Experts of a small language model: a sigmoid router.
Below are experts of layer 7 (counted from 0) of a mixture-of-experts language model. Rows are named router (the router's row for the expert), gate (a neuron's input weights, with its number), up (a neuron's input weights, with its number) and show model dimensions 128-255. Each number is 500 + 40 x the weight over its row's rms, rounded and kept within 0 to 999. Numbers have three digits each.
After each expert's rows: "comes after" lists some tokens at least twice as common just before its tokens as in all text. This comes from a sample of Wikipedia text that the model never trained on. Tokens count by the router's weight.

# expert 4
router:449494448586476440513479463470496556418505491524461605487537542543536510534554546510491557516476435540466522560490523498510446504468572563513437536525515442529538500459442531418573436466431509484502433470471540543492507524518473495532542540532413456473539535510445537474521497502453446480529505448580523518521447546529564542464466491531443487483456501522536496504538546502568466483491
gate2:474504468535482526498453419447478528500463522511484520514516530480435506429541494493562549477471471517561584512508528427482508550496497436508483451512493509472483514411477557517599460514466557462532442438464530521430569472548481504534480404455488561536490502515460610482457517512484457499508491409549507473497529490481472474437547472495478518563436483463528460467544524453416497493426
up2:486463536554504507533498549514495413543467528488385459545513499498533496484471463555516445500511547491471385444458518493499471428502437492558396501510579534569431469458439506436562476487577517493520509546500447493474429436500449495503548420576508487483512430554546443484507471548455415437497463472478518517415475524493569521481481522504457539502482478416490539520511548481456543465508
gate3:513500489536524432536507544481554494434537507473507553519504501506472497516562521501521480504417529510541480465487524535508518532501510456452510465467489524467479528526522488502564394528531500491517565430508515521505517501503520546546406507512525456524564488482508569461449505447481491459511514470516513517563527557423377566499430435544547524521494417560518423580493520443507490516550
up3:441478486468542489480561571478514499537520493579518532468479563481537432487512513469547535502498456483457477528552507563555423537516470467450489522578575481544505541482493540416488470404462522459489411526523497526545549526473463591529415532507515463511518499447530558456569398494470521456483509485512516499536540457447447521512501431510496549473505494490432509459522503512404562529533
gate4:456516488489545481489529508445522525492426514544485530460525544533490512476533508451546510539569465411521466551449476461479506460405491551440444453476548527531456552509460486439506464533468561564462407523465486466452461452483525475598570547484405523487497518486498542531533460519466543571459480480536523484505432502517561440466542482537622485542504513573472475530478463518520528522552
up4:464501488474480492517499502467570508546511550532471527511518503530529462480534511523489483483516429554478457506497538528501489421535472531456507594564435519507452530489558498514419462492461506493487456479518515577503505512516462512508466524464485488561509503470417468529500457608469483576560507512442460372456468534441443537526443544492508486528524478533445492551460458574468440494544
comes after: ",", " to", " due", " which", " he", " also"

# expert 38
router:461560421495461495508465517506516492485486488463452657499484554553517567495565547536555527496472442574496500536441584514518543469489497507478494489484505458531557479421485520432498449467449554466540432440500525525452513507486495473498563436533465407523490542467536551509536520474527528447498504416517461527512463558561510557535428531494478477448493494504557529508584616470532472466463
gate0:529531478528535514523473498493540525495505505457608542514459511504518581544516574509516522533530451527508535483544483539533515472529474447515513546567446523520547470460523549576491483510455511404511451484508526502519506519544493511505433495452513505444499446455506490476500551525494537525573515443536532465467420538430429502502464519464527507462546383568527363470547473453527459483562
up0:551497482563568513468433524488555537457452538524589569555463528536543518547582607489496527492467440492547547444444507513598581452531507494461470530506496540478479469504582550567497441483469533493525531531481496525518483566551510498466453489460510487474446437468525475502483492515469565458555530401499486459546478559452441523448468569444484495485480441509535447495524530476528452489529
gate1:469493468508468488488505489453484465456498467529519529497502488489431535469536496537524567581527519532509558601492551545488541473540509488529470406465554553408494555438580517487494551488514435476549486514585492545441465426403552502517535425487532583457464494491497509457505470498532536572506477483538531504463467564581505492538514467532538558455492535515481559508560560524503519501425
up1:540506509480490529510544529561544528552525501510529478494497559515526426529490528474511465415478448418474472395493459563537491520442472526518570575515442512517491458577514474465475481508447513500484501446430456462552507533560508538527450608484480448499500508538487496517507532492455512472492501533423538446544489489426513446438473556492493457516529395473499527544503496415497488532545
gate2:476480573537507609450549414468474440516563493496492572530483486574534502499506518531492476551469485541502487531577474508452529489524493508504444501529581504586518577539495532578505477525549520446481561437475503460468586519543462487452466448454502452479509522464551498524472515470541467507540451503519428498467504535495506427440513466528520510547503524516540612477470524569455475488433
up2:480529545491445528469490411529527428498461452543542569527509543566496465540496476491493566506443451517442555523510444501545522470495482508506456464457507506566523525538495441461496518505484473460527489426385539459452532519536465432421438494487548444466504502489528439519554484474537460548492456494483517476506534503542465472440539492534491420524456427450508567467474537497477468508511
comes after: ".", " of", ",", ".\n\n", " to", " with"

# expert 33
router:466545489494445449538455458477554442473527502485459585497455530503523511520530507458457558474472432525467458559484531522514498476423476549494517505521453465497542473482427463480491458498423488497487446402519549547443532462523474484467499483528514437549442555537460503573468492528495516494461453479483512507494453559522544530516446574603472497485542517522521536496523570464515531522472
gate0:582511458478539472512523485445516462456613556478511560519496472580478508459454504454467504479511433491573483457435485471461486517529488473462506508480542479500512450465463517484458520428507526455551425489477469526512503508491445495570521529566495574520505495422516546600502449534423565526507471489486468505428499486537501458503458450470524556491462516503466582516471620484494490495505
up0:529485525439478528546455477458492454380483452482476469549440400535429535494456516508508459462390466462532472504559471497551501493555493511521514533521504487524510497554545541487552466484520508452562481518572515483527523497486447455496490504538469501529507502476473582564515495491448491522494450511494508486536508458480505456433454516558540510498514462516464523516517473483465468499540
gate1:505517577498483478494537475521527445575508497537550546485581536559481462508622473526549547529484556415541521546537549471480445442488515513515475416455432531462492556468443532459565494545515499482432477550510468547494526481513444531519573537526513496514550519517486524464525433483436474482564539461496498464559433497589543443539535500452508527516415453508555508502508490484494577461521
up1:519505483483552500504513515387461518462544489508562545544578452486500458391527474482512452519512587456522424459522451491451504487457519516496435531424531516504491473557564496516509489475547504548463479581501551508473523482594497493558523518508481466563472470502527559488494538599563543499501504512477497470451538429474578423479500584447594472456503489496473446409506508551535486492513
gate2:459557459465479523523497451525513446562494525462525519531510469468464506445553547486476408497515519542479496486488466465513462435389532515432429506485558500464543510514480485476553548522470473519455528529499495512540442536470504452531573456520515529478599502467518536504488608543458524504493527504539501537437528510486618537461515487501518465519507546488550547520498482482508534555542
up2:513503525451538547413471522480483538475515461472410512464492552569446448551464460511485546464513447435534540433513462501467495537517536464492503498519532462548505469511512476581474496490550587520581445447413446440476518489599482440479490517568526540476486496493537546451525436507522501462501501500511418570526471511497495500535482454447507484484444518556516503460571549513497481504412
comes after: " ", " (", " $", "'\n", " University", " −"

# expert 79
router:464533457500473491542487385479490485468505480456449563507509537495505508517487536462485542488485543524489557524478539541520498437466522521495458575509480527513598430472445507477545502502452469521486454480508546591480576541492466520470523474533466423536536590493531492468559502455500479500523400500494530485526476600577546548538437572496489479454505496536524511492494589487509499466466
gate0:479486478488476508541518482524455478484449502521491457440439459520498575615464559515532512494530483462584509520466480452479461518494507536524489503533521436533510529514438484447459478582477532565429519534488491565432546544495477501514495464514429531439496480483479491506518484465535454538483507515484460500482441520506541510520396454537481447559448443534508503489522445435514520557479
up0:559536525463537501586541413492527485492438484447485499449450448460460455593444523442481521547520517449545528476473564483450458627486481540518515560549498525511497565568485478477443570579489490558499567528477477481489522537517478477544500468556482482427523437475524474490507470477485529556533543509488469531447446512493553481525484522466478461511444560501499507549511451423481495577556
gate1:481436572479485544510507514525454532454451474491445487532481438485525554566487451527486476464438459504443497492494510582471491500556523578515508529484511496515517492437421543590514504433526473532543578442508503465508512490484565489560560424593602525524437563475465557455491512474492498533487463544490510482448502436456485543479554487536521546470535514448485519558459464574543497461510
up1:423432497551503563515485524461430510521441430504444472562509481460494469518532477519516454455538489503546521516484475571471466461456473565488451562517562484520526472477481523531479549499510459549535552474523565495543515496509560444543512394515575542483450505474459530484527494467512505471517476536495487404541451414444539493438455572585501480417519520446503517546495475556483493498510
gate2:536508509464474491515399495449460474423461487504579492480492556469537467565479465551479509512484528490459507534391474497555538459482473498516425445488454466431541494477423532573492481529517547469460517484494434509438515491487519529509483471526479533534513475549510505482478493485467491505532455541420525436466476538490557515530537501496486482455419524520449462503551480492575591506472
up2:474534532462492572413466480510487534530424515499565423486495516426452492474526471470500535496489479559525517513422537483510498470544457457562515493557515464448524538525442498546535519483516577443488423487535463490505506451415478518545477539527460505517559405526501447478469484514478576476464476516562521465485448538557547476537580495566573446497467467480488430523439527387490573512515
comes after: " (", " \"", ".\n\n", " U", "\n\n", "-"

# expert 74
router:447525468504465445492413474462531482466514471482437599491454535533515488492577467530514531438475504505472477561460537491553505445461508501530504490470460490508556512464421512449604474481412441525510467424522531554444515511506438546462540503524497476473459531507445471576552508502522494483496466504476469525471466506515566533480444542527482482478481513510561483493500573469527481472559
gate0:439539564536498487468498465471432471487522495537529530509453455497527482503444493558446501513429539521504385542537459523450498456489574532539428502425494508499592491499548462491477522521539527525527497552481533464494454529537516491527485573516512506531474518526511445441473529426479481525501535495553484490464454476526520487569500520516484517401491628483580514500535531634463468463416
up0:472522476526555510474548477542525547495435555547550526534443485510535456472499495477546529547498536422464536596507444387451499467513496543495517447510446526417444565498480432539495516477465549489461553463500495502542504530495480455454475445449515472418438465478448490555473520499563488488538522583550443525477495484505479474533500563459464489501496411519518446605468467522539518507505
gate1:458495456498497517479461434492530508429498482506465498503464418463551454586494497481498525436581500455534477462434444489548515502515520493477526599478512548459486471469456439555492513609496472507493469515465470541400537506558525484484491518504522541508518559494490513470598504478579521528407483486485550464511494505551520521536514542462486544488491472537536512472496492561459540469555
up1:534522629430443446486493451517516467550435495554573553521463529464485460545435504538517463531548606453525465449528515520546493500410487460477511564522525512522495468472471467534496502492541522385527421445507544498485486522510496459524438520512554447512553508522488462467469616493532487491479486486380452549491481506480458461452539542536534467469510474550565420538480441459449569539497
gate2:580488457475504543499542512493512444593475521488502541490477442588460454504514530473548491541498554485475456486633460516464504592560480576535522498474531525502524514539424476541404501483515544520485517456470528429547550427440532462490470503556519490575563611485452576532457551472529489483544515484511497444512493489545501475424465472522460459536493529481418459494449537417426535479496
up2:481518537503503499459463506552508495569461475518513463546485475471487481624539498549496542465496475501474469438491465522509610491518445440525536527480488501490562513559421515486596444522478462534457480621534540506519575540451555522503501526524508539501526536481532479493514572500515538525579484513403474493532513545508416523466552537448461468515520472465453531467419519498540503531540
comes after: " as", " is", " was", " to", " with", " had"

# expert 11
router:472540487500453537564509455482560483446536468539476510446470525513526498470512493528543534522505474530564494556496573503520481492484530530556466504461423416506573452457488474475519502442471475517496440420559536550437543511490436510552534514548467433508524542500550508557542524458492514459466423480506484506465479504549523586494459568577470440482474509548519591450547598505552512459477
gate0:547483478539537524527494461499581491535479535473531490487509551491417518556510538472481455497510491452507534473554554501492438492462505543511495497442531532535502464477464482496448470536568480527405526462444438511479553565552486419490483492440472474528555542493492479551530535519503457386543468512534461513503519545523525507551560434485460443467487438576493481505464512566523511517500
up0:465503552560531513545567457526570459477470483510503474415505471492486462552536508505480415492502500471464543506537595428525398513520508581433480521487489506511508432494518514474483533566505473497421499517475378493485554527527464451505540498493541479562632550560526449537576504489472513454478501490567493548475566516539488530535471454484545443537479408591451551446485548573552480522486
gate1:509547479471505503493490523451496531541507446499473543524494540479503476540525485545519539513458506506520477523450528478558569490476542496443475533499543596565448541509476517477540433486537525475566466438519493550558536472483530541493521502502430529502484469503504482465479423417523453516474489509562498497598561468565522526486535505557413552530505450471472460550498470486471466486540
up1:536514487505486497447467525414507529471536536466469507511448473498548484525526511511455488398512471460501472536539505584489542509487412586461498443509558512565495528423495519539489431495458399538482491547504461463510495487542403485550566520514501468527542521554503583462511457515434533442418493523507497523542493482444532470499483525493522501431506535541504429549496535532451543499477
gate2:515518508593571487514500490508515467509508491519488501442519460529538492419532463460536464493529563525425476546574528491453518480498543559475528537527499501534505554452474534442563505490514495465435533462501497483501468516495520538544485492501526490559449471535585457601424483511449435415511495491495512441488419543486530515464480561500503394486561457536516540476525503515511394491442
up2:480481457457552478526515519494537497596453493529527506534526454424570511449530518476450507542511512528448446570538510521455536519518554509513498506496550477573547532409523498501602497484493493465416535516502507472498445484441534478528492433498493478559434515496533465580453468520442501525537519548505428468459462546430513527452535458494470488501509541556513516462445483486515513474455
comes after: " ", ")", "0", "1", "%", " —"

# expert 36
router:472549425529464499553489477534502479440482515499418641498495516504495574502520554535495545420485467526486498568450491485547452453499484547491449467495488428532578434491463477500514471471451490554480495418532542536467555537518467513501568502524468477514518578587519517520494581462523558506495444496579454425520496555535544523558446553492488521497482498556515566476519569485508499464541
gate0:460521554493475498466533496446536458538529497402508550527454501483498605447500531444457524508483464492558457556532481550572477494460533489475577503424462464526541510563478462524464525438527491467522523548484615521548451531481447473565578526530536404544476526561484506505529430500481513528482480512492443480503495512601490481542434555519443493457513532454550476503503507490488488506467
up0:517477615513556553469513538482489482499476472501497528507504509532481474442548517458463444510420480442493526491469486569505543444479537548492521516491459536475529515522528491457490502497431495456475476591465481483501478552512454441493517487460509486439513437503508450499552500431503482490504510490441445421562515517495482488567464557443561467559518485522477487520507547536559484431511
gate1:493593474455495477539452549488538549477406503522478501515425533497480596494460530544502455430505519558537470459419520478523518532485516468488560493522474378536485454517483499536502496495462555504542525482502486521500528490481528513612444453492581453540491541493555513509499575545551542588523535520433557469516526468464492497533434522530503503487492471516475484465474432509494481557515
up1:457507438511486522515473527527482523478517495513551534466511439517551563405474507521512571546475515504533548496552527459555486456484485522563500515546563533493533467460479498459524519478515546429541499505529483494382470472552523532465537595435497511419592440555461548506494513483465448455552461496500516543515468518443439448472534499511422495492513477474504471457531556473473370493455
gate2:450532508507504497529502483514446490453543542531477505462509515452479463533530484518473463476487442562527525530463488504506494479513536534455492558431476541465497450445496422512486490496448502464479537480492506483462499562432509525471479458490521552478390595394477410514533522531467525523464492517546554492519483493535533539538466455540548514541457508438529556506462473568504438506533
up2:530435482526472471490547579484489492498494561515416552475429447516507467546586498483512433487479489375439525427490490427463503507427504519532560503477515517515471463492524488565495446457540481520470499473459464507484443515518471501464472518477498550486443562467471491540506516514466533490457592474538520496468453506436549502494499472450465539440550410553582469466510501515439544517490
comes after: " the", " The", ".", "The", " this", " its"

# expert 76
router:468558514551469493525424486500568433450524500507456491532507512506522526455507517539501521473500430530545511527437552513511471448451461553506457499547448456528624502518458502501555479507490487468449481361491517535478509541527467505504492509488490462520442546513453462520514473445520515504491475440543516522500429556494505564469470569500433499468438555531550526506492604444515431465469
gate2:439491532468481508463455484492539443519422507483491507504491520425497479492513544499462478507509494445470516459504511461546441512515449563548486521476492487498575499506447457536476479523523479474539535490484485589476510499492519534563462520413501461486582550400481488550515515462517516505518518524472457530484542495477502555490510424545580471509444458425534511514492451482473406551530
up2:493515499451532465512476504537411501416513517555527479459508483480531517413563462463515516556461465557479555527527484599470513456479518414521503443523464496455494502450511537516456515526500437523456559500458499453504532524525516460469536531532532509490441510481519550548429445487442441520367518535488539462526420585484480447517491482511505534457510548467521503538508558495547560408484
gate3:466523512542474450501499505467538549504511537500510493509427592506506488478468495577528422486502522537478516535495431392505514452480456504462565537576482514467444506573449495479455543480530554548490464511423474548412423493492534569514482464520506481498502439518559415531478529489444578537435491569440519527454447480472597560525526530475547467527464521525513554472534564440476503533500
up3:459512476459473429473507555444526536471490520531478514516458559462546484527522495532543526507496489516563434593424537455464457527478467574502563431495491504412420527546533437466426491450515545499479503525448469517420446507537546544500501532521466497533486463501577553541488563589485528498514517498464451522500479508500598401510517476472563542581454474532496535535576446445497503508427
gate4:555533539581440537564463530576510453493546472489482478476511513487479417582470508463471485568470524493502529483514542510505398493503482538541492447491474496439530462493496539482546524523518605520458534512475520430458473501442466503410469514575428481519444492530484477469393479433510505483508455375452462458523499461518501518518541495529495527513525418505465495436488557427542569499486
up4:449415493480545528471502498476485490508495463494516519501527538498548478491439520532515499455476537600440546552440508440541465512482488448583475513538452509506489567434494483515511519510570511509453494469467472475535537438506477467449516532474465499568539556506545459473540529572500560496489446522544427583477495457521498503549511505412501562524545499513424495500452526486480494488538
comes after: ".\n\n", "\n\n", " |\n\n", " =\n\n", ")\n\n", " is"

# expert 73
router:482533494515415529511387431444555478480541488461515635433483537481551544535541504537451540472474429530492536522444553528474505463425533554497449545527475467528501448430473513497541472457468513506506485472527487523512576581494483517506516531543463440563477575497531489541529500494412487470522500528494491487510467552582521578547459482561489480437488516529571531443522487470529524506539
gate2:496552553562540531438476490501499490566533452483498490455499442489475523586526518492526465419499585520517517501487479481483438528516482494491434452460483457524508486509469497510554533540503571545433501555498411572493535564495426466536465456529478483500505570525493485559485551489517605478540500490492482473457470556454554537579469490558452380492476465598493496457468513513540473515487
up2:477481470489456456592497504524499580432404575514494415560498543453511438473554498501447524511539471436538520573595568533489572550495510491478614527517459496456458484445551437548484462458536513434529440479550484509482522501463538506499473597489422451442489462419507499502562442451467453496526549537428529541546489448526457442485514504456543497445520538449521536566459475485499483444547
gate3:446510555560494541494419500543524510511440488526467442456497437463504431526366451530511510510505409551441454516515510459457487541487473560528493540509492447534482527539535485492443529522555530480435491478435399436495518540438464510433477504472498474569513501452487454554537444422532438473483496470544506519487534465428485501491420500462500487515476457532519537532456487482491390515551
up3:529556491550497484532551460477586448469451493502513588466451486483489463466491545500451527536510490460552555520456586491489482492543532523478525488538529544381426436432510448472462463480497549473494504465476472556501531516528510496484474488566496479573520414534460516493598489491532598532500561506462528518411439545513491588446512489436581472502548430442537524515575500534531508537493
gate4:517562534500595488467472469489495527473473565551501518437536571557490539513444504403492443508454463507536526527458539575454503538503474564481550493486417518490494496525555494477462499459575453491468518434466478514503547625508556555617494517502517442413509515512501476515432544466488554501479571463546540498542472507464528550491479502414500502515479458463531477540512489509517461440488
up4:549473521484520557510509466498458494459452589488523526479491558522531496490509463504479488476504472579501506469412475477440497571525448526562467431583494472539517522487439505477475451523531472493485574467444525474550459546523504470487549412481527539443500526505506507464457526598478509573563517484500422524472492428503497576508521480541512551520446573430475554487482466540514496512523
comes after: "|", " |", ":", " in", " September", "″N"

# expert 66
router:497549513526458465508501479479536469487521480521495579501477582489571503525504528534473556516480527493507496519450502536537450434455543528452492503525516529629552495487464487450526487533460473485527481389526519563448553503521456522477504511527522450489523631474424465555495527499466524477465475478570538505488507587518517535516507563538493480408431461585504504462556576481481519457445
gate0:543498530413612495538549498531574524485501491489504526451496592495446564475540554492499450566457514499501507520524494514483500448536535480509508524508464447490507529413478493421433435501481480535417547495506489507535512520429531489488484541529525555583521528514409464458506516514486431572380448545525502554509493498534554545519482510473505515493438507531530477439477574501446483523512
up0:561519496463452475544415540493465515549506527453472528530461501454422572501474439498517527513445502532458470438528465471475557595500591453535511436489481473502509490463506565507466505463547492420505515561462485477496495534459503489509538504524491460521430427510512542532481454468519529551469468524502510493543537490476510570535401458479467560508477453474505550518495444599577493502498
gate1:490472559476513521495475533540483556537459567477468460515423517400515492543534502500539517501481504524529503474510570566490449492489409497440523502543504508517513524488398487550479463446484489550465472562495577498506466527484547456519525473515498563502458520524505508493490539519424591451497485437529554571478519488557560536478576476524427559509560503404568522484492467474464522483470
up1:498485459545454473522480521500488403487516435498483578541524481553470527496483526457467471476498498531443467517462475464539525541445535518523535480441529507466435467544566470415472448476494499495533497512554405491462511534541548470465484558506469470450518477554489502492490582551583480495476500532431503521501503499449444417500433607437579535518471498484493564531470531477493508562469
gate2:430524519469500449505493496481564527453425532501529460491519502461519476487567468513549497468589441469503457530446539488547505438427522577491500530532505457510505454470419546574530470508508554504523554436560515509412575454496527552585568488551535473420508542468489617522489511524484548504481507503540521464513456548523470531463569570432518502457484538504534433507517540538467532482481
up2:536474435465453534476449538535447503515517463543504604568478529513468527511468553471438510545402488503501488413494467500530469515578513535532518494491450472480543452581572431458505474483488491398537501564450433457468460519554550476445490527426509507560469503570463452517518528455431477446537511484473476498466492491399485457535414439470463488541474494468530561526497499486539459584464
comes after: " |", " (", " \"", "-", ":", " and"

# expert 58
router:510524480554428464530472482482562432466569461477469597498466545529486548503531522526481539533467453512513496533475505442515462466441510574513474500485455494541525456478511480432540473440465477462522457454493528586473546552532490515476532531542485418542482592448509498480512498437527484435454463446514484502515496533528526535554461538535492511464488480494557489487542518492505499463521
gate0:491522519520436453423531507529538506536461579555496422418557597426594473565452507496459434511513488425536529549411556506477460509541486539477453446476487501531462522540400516487494516500517555532503546513502484485574448480559494482513508421509463514556507496529518555539482503535485462523473495518494521466549493489483519562493528509450400513510467476443466467514522479453508533493574
up0:561528486514472516507512497509577525556543569485522438499521473463563548504515443459504449503557538479525539537408520450489414447471472462512447509527439542478576491541477530486589465552517531478532545462564517479515501517554531477545486557527486524533507536519480528568531539467478491487555477456514463477444498511421502456460469574480450553500492482393497432560541499407530499489488
gate1:517482521475542472594475513519472504498503479516527498505487511453556443485506525470494458504465430469533468570380553507509532473564454522588530506518531507437516518446506455506452579516575512647428559482462480505510501540482569528557477627503495508492492584439473443573470420509412425446488509505506578482468498483527556489519497492451452537496509472405508510568480503494522470559463
up1:489460509467479552615518491488463494457509503501499443478486478488498539433549528455536472494501506518539503555467447515460503490530463460539490416523463505431538467489537486478412520510467464501514581558512478566372519531480492531481451589523489511466463509448463510576496512533491467530534459504458580466479473475531454517555508450451460472490526442518490593532517479565574475448428
gate2:471555534502470495566468486513495497382498517521467491439547541554529488450596524523448506469451442521460516521508515456594509531505488574590527509547519431509521529462473503532474521506563524536456482497483501501495468513527407533540547562561458516511513501562440556521480455503513469508510494508471540470543480413514501454440489539472493558402535471498579540487483469581510499580547
up2:487504442531460512517485418496501496506493492550471524508508507523586473487533512528488523489466450548516517512551491462574485527502417544625473433570450497588466524502441447590515511481514564502423419422410479566528463523492467592518443492478494534427445472477477474483532405503459567551537497525451498509499487527539491495482500554487511542440534463528562551491468477554490475547582
comes after: " in", ",", " December", " March", " In", " April"

# expert 22
router:479581457483487440529444493433574493468515489477443587540506542505539508477533521478486520512459409543538510529503521489486470468438490511546474509508486422529559506523435503480501437503433519493501485398511568594429489526532486507507507534521526443533480553480513533482491474456449453495476443435476505468452549565533542554508456470560461465438494525553533528523538530481517496475476
gate0:511545506459515566508499446517514498425534482445512534551488475480554463576501473515506442496393475428535522495495468475416467548445509518569440529478500480499500496476472515465489500532511475437453509476546522521436463541530464508469538496642459535498521587490520507501499506467542505502474490503492486497449516512473462524494434513539522454448457487569500449471566500518480477510521
up0:495436426455470527460533512496443530441496458493472515514521493504461531406467468476509510497591469568447505518573522548507565492522519466442449515569437505488500440512479477528478471546558423465552448566533538473454451514505508417462545492492544497483473515524522437492499540518468482462485497533529440505418528522526568460454510547522550498545465549445469528488483457548466505501487
gate1:488479455483448517493530495531486473610462512506465492519507456492506483435521485493462498520508470473557480506506478436500530484408459566625532402511498426503497536519487484545507464512532542491511515469500406493431456517515460476442486504448485450554515488504500508465541507496475438580491458476487494470457489454455564504485565479402427491466490515446566443509476506502427525550480
up1:513555448515507485505471513492510520536472566519439447501535447527486545568472454522514574481529490548417459459489511523486497501477507513447504645451437479542530467510486459486492437505509522486511498495538495458541503507488443527503523554466524464516508515534505449587482588499507520496466540493592491509486508506534545515435469494400359457425493476490537490468496499556460509541526
gate2:531501475529511546580472574452497570479533569537417461516517540456512530476485518545536477524508492558535539523523618559574482486511549532510583512486433464494436492531449575479505430489480543498520557527493497502451488553404521496512492503468508507516522465476510560556439525493522517519467542492471482556540507529511471447606412516530472520455442511467497506452518536445516435496496
up2:471569525483466433495575490464537385504502429500611507485454454594532519523497538450423558426500474470472479504421395495532512480511523528484455492565535524525574498520534487451461552525450456480460535498505495535544547506549481440496510459475479507496471513489452444546519486556504461511597481516548525461481487484461474511413515513469535501520502455593480434501504480499507573464526
comes after: " ", " (", "–", " World", " $", " ["

# expert 7
router:487565493535477503526519408455546437468502495473412566487512546517509481533516539558448570402518401517526514529424514497553474456498503513491439502505528462528532498478464508486574491443449496479493441490478546571454508570519456500470521517490532461538468531482477499500511508533460526480475408408571486468516474524528532515480526504464476493426478519548555542480487562529495546501535
gate0:555479519494560406508489475476484544520485497444415538488492542496506507490474557559576510476515478540501527475460523492476472464512502525587441544440439440526479478469564494554504443510531523492491478480471466465437522542497403566540483507533582492524504469528467509591543524433469518556502539523508493562465441530509434543510476501459517528464528481504485493525502540415565441494475
up0:518502531444550529498466569420539528555494481486486507534472532453526446577490469561475528454534462536426502484434430480452494520473459481556491508492529440559476504454482448530502479516495516483446487544443432487458503503493505517528427526511558458570484497424438432583521430471519504511516522533453487466506461494520484449465493488436518475534547473556567523515510446578524521477557
gate1:506518565509500465521475462481555445569504527470497554474589544479510473507508431443547505517541465509489504448473513556534469486497502439498508484469471525519444562528525460498529541436524476491518527534491521458490470524608487505559522509510512545487501423494456576455473553506533502457494457442492434464548494452500411539488521541460531477549503420489516459608529516488485607544539
up1:498528520506505467503486483506475457571515480463451611521467522543474467505456452431444537421496434538470517451406581525518565518502447503455465525444470478489486532522578453523545518526537462502497559504459556573453551534474461508478474428493532525472449479431474553526474529460503495505499438392473555503423471497547511507488488494468495514466469448521512500469457481436542536469555
gate2:455452505534511461522498464475525423480497460448525509416436493515516551444526524541525482446531572498445495460471402537533466456527500443462416533482488495461543473517479490490459454515485444515494532564433559503513503465500472399555515476520431439440469430560442524531474536515569557464539522460526541533483496566494540507470518598471573503491577543562462477443512480513494503495550
up2:542560513458521452487517486532496474500500595520503462575533459544496516447464503450458460568509574504446485481645492454490517494494464479524536469473516523534473481508551477473457495458530541520488484491564520528468527546518463607536540488547525485602468519501531595520520490501423517519514574588482460442466522514546515533395438530519420447563564522470531505582514455488548555497467
comes after: " the", " his", " a", "==", ".\n\n", " their"

# expert 72
router:455537456515427462519511510433479474488497500473459610526503532483445536521531541496495552503422413516501527474470501521544417483507523513536438519464486474515520496511434534479607457492496535497537447471563564501488516523488459501476524506548502410528489544539551506491525509464485449458490434419557431511492529512527563543482488510510469454460453535526548556535500535474505504486469
gate0:473548497527462456544450557462476475553458498430483548450505523511471556521499480482514557429486528471507547499499545574512456527511476545511441542500495559510467489523490547517520451462520560428528503477506492479596453574446443455496506492494521455472444508544506513524438504489513487471446514516558557506542479475562461537462443573464531452554492476467518570476466581441541461432483
up0:480487568481499472503529495551499495443472492574474438592476470447477416515495527498500462544475562462406488526445539501474492460533428482542570441518463405479468544509503425427506525560503487463473463526524418478509522519467537486466548594465478469502505558464495485454490449448547489534464516529505451573631481476522484527583462489531547442494467541434503487496499535481503489537477
gate1:462502460456529466520511493516548504473487524439447480525515525436513554489469537478467497474529442495483466518487443469485501499454550493475452566455485555502535461561537515438500467502515484573478484525439536484470519540543519511484550515471399534521575453531507467483589505518511429462512508444488523424499469520473521509637464528509465599409449535522567491534532505549517492477493
up1:504479528498483476448492515491442471483445523428498616499600551522460492484501498469525554532515404502470477479594460414479536501459405427481492474461543560503505516517440560445498551514550546507595445556510500500516500491476494435578500521472455525502492422542528428456556474543442443555511489448527485436491599504517481529528403539471518482549495569503566536606453427524468507535469
gate2:497555462513411474484516488434509426519492439469494561475474484498524550494536436495544485506480533433497464499517445556486534498530468470543507500430529527535455498409474491461423558474519450551492454550561537541487541493436473517547484522430498422437516486500464436577530588493494457514530484494504541572557475530590526489505498545417410541461516509474581458463530488495526519526527
up2:565502500486450435519506516416505460486493484480490441541537478514493568527541462507550517524420524494514473515562385483456486472526442473519521541431553516514477564477453473445418512453497467506511440550539514490524501445444532449500448499480504473564560463525536465552579567498516444524544452442504487465520501440485543487452449520440433469478529527463534492540507408530463496492521
comes after: ".", " ", "–", ",", ":", "°"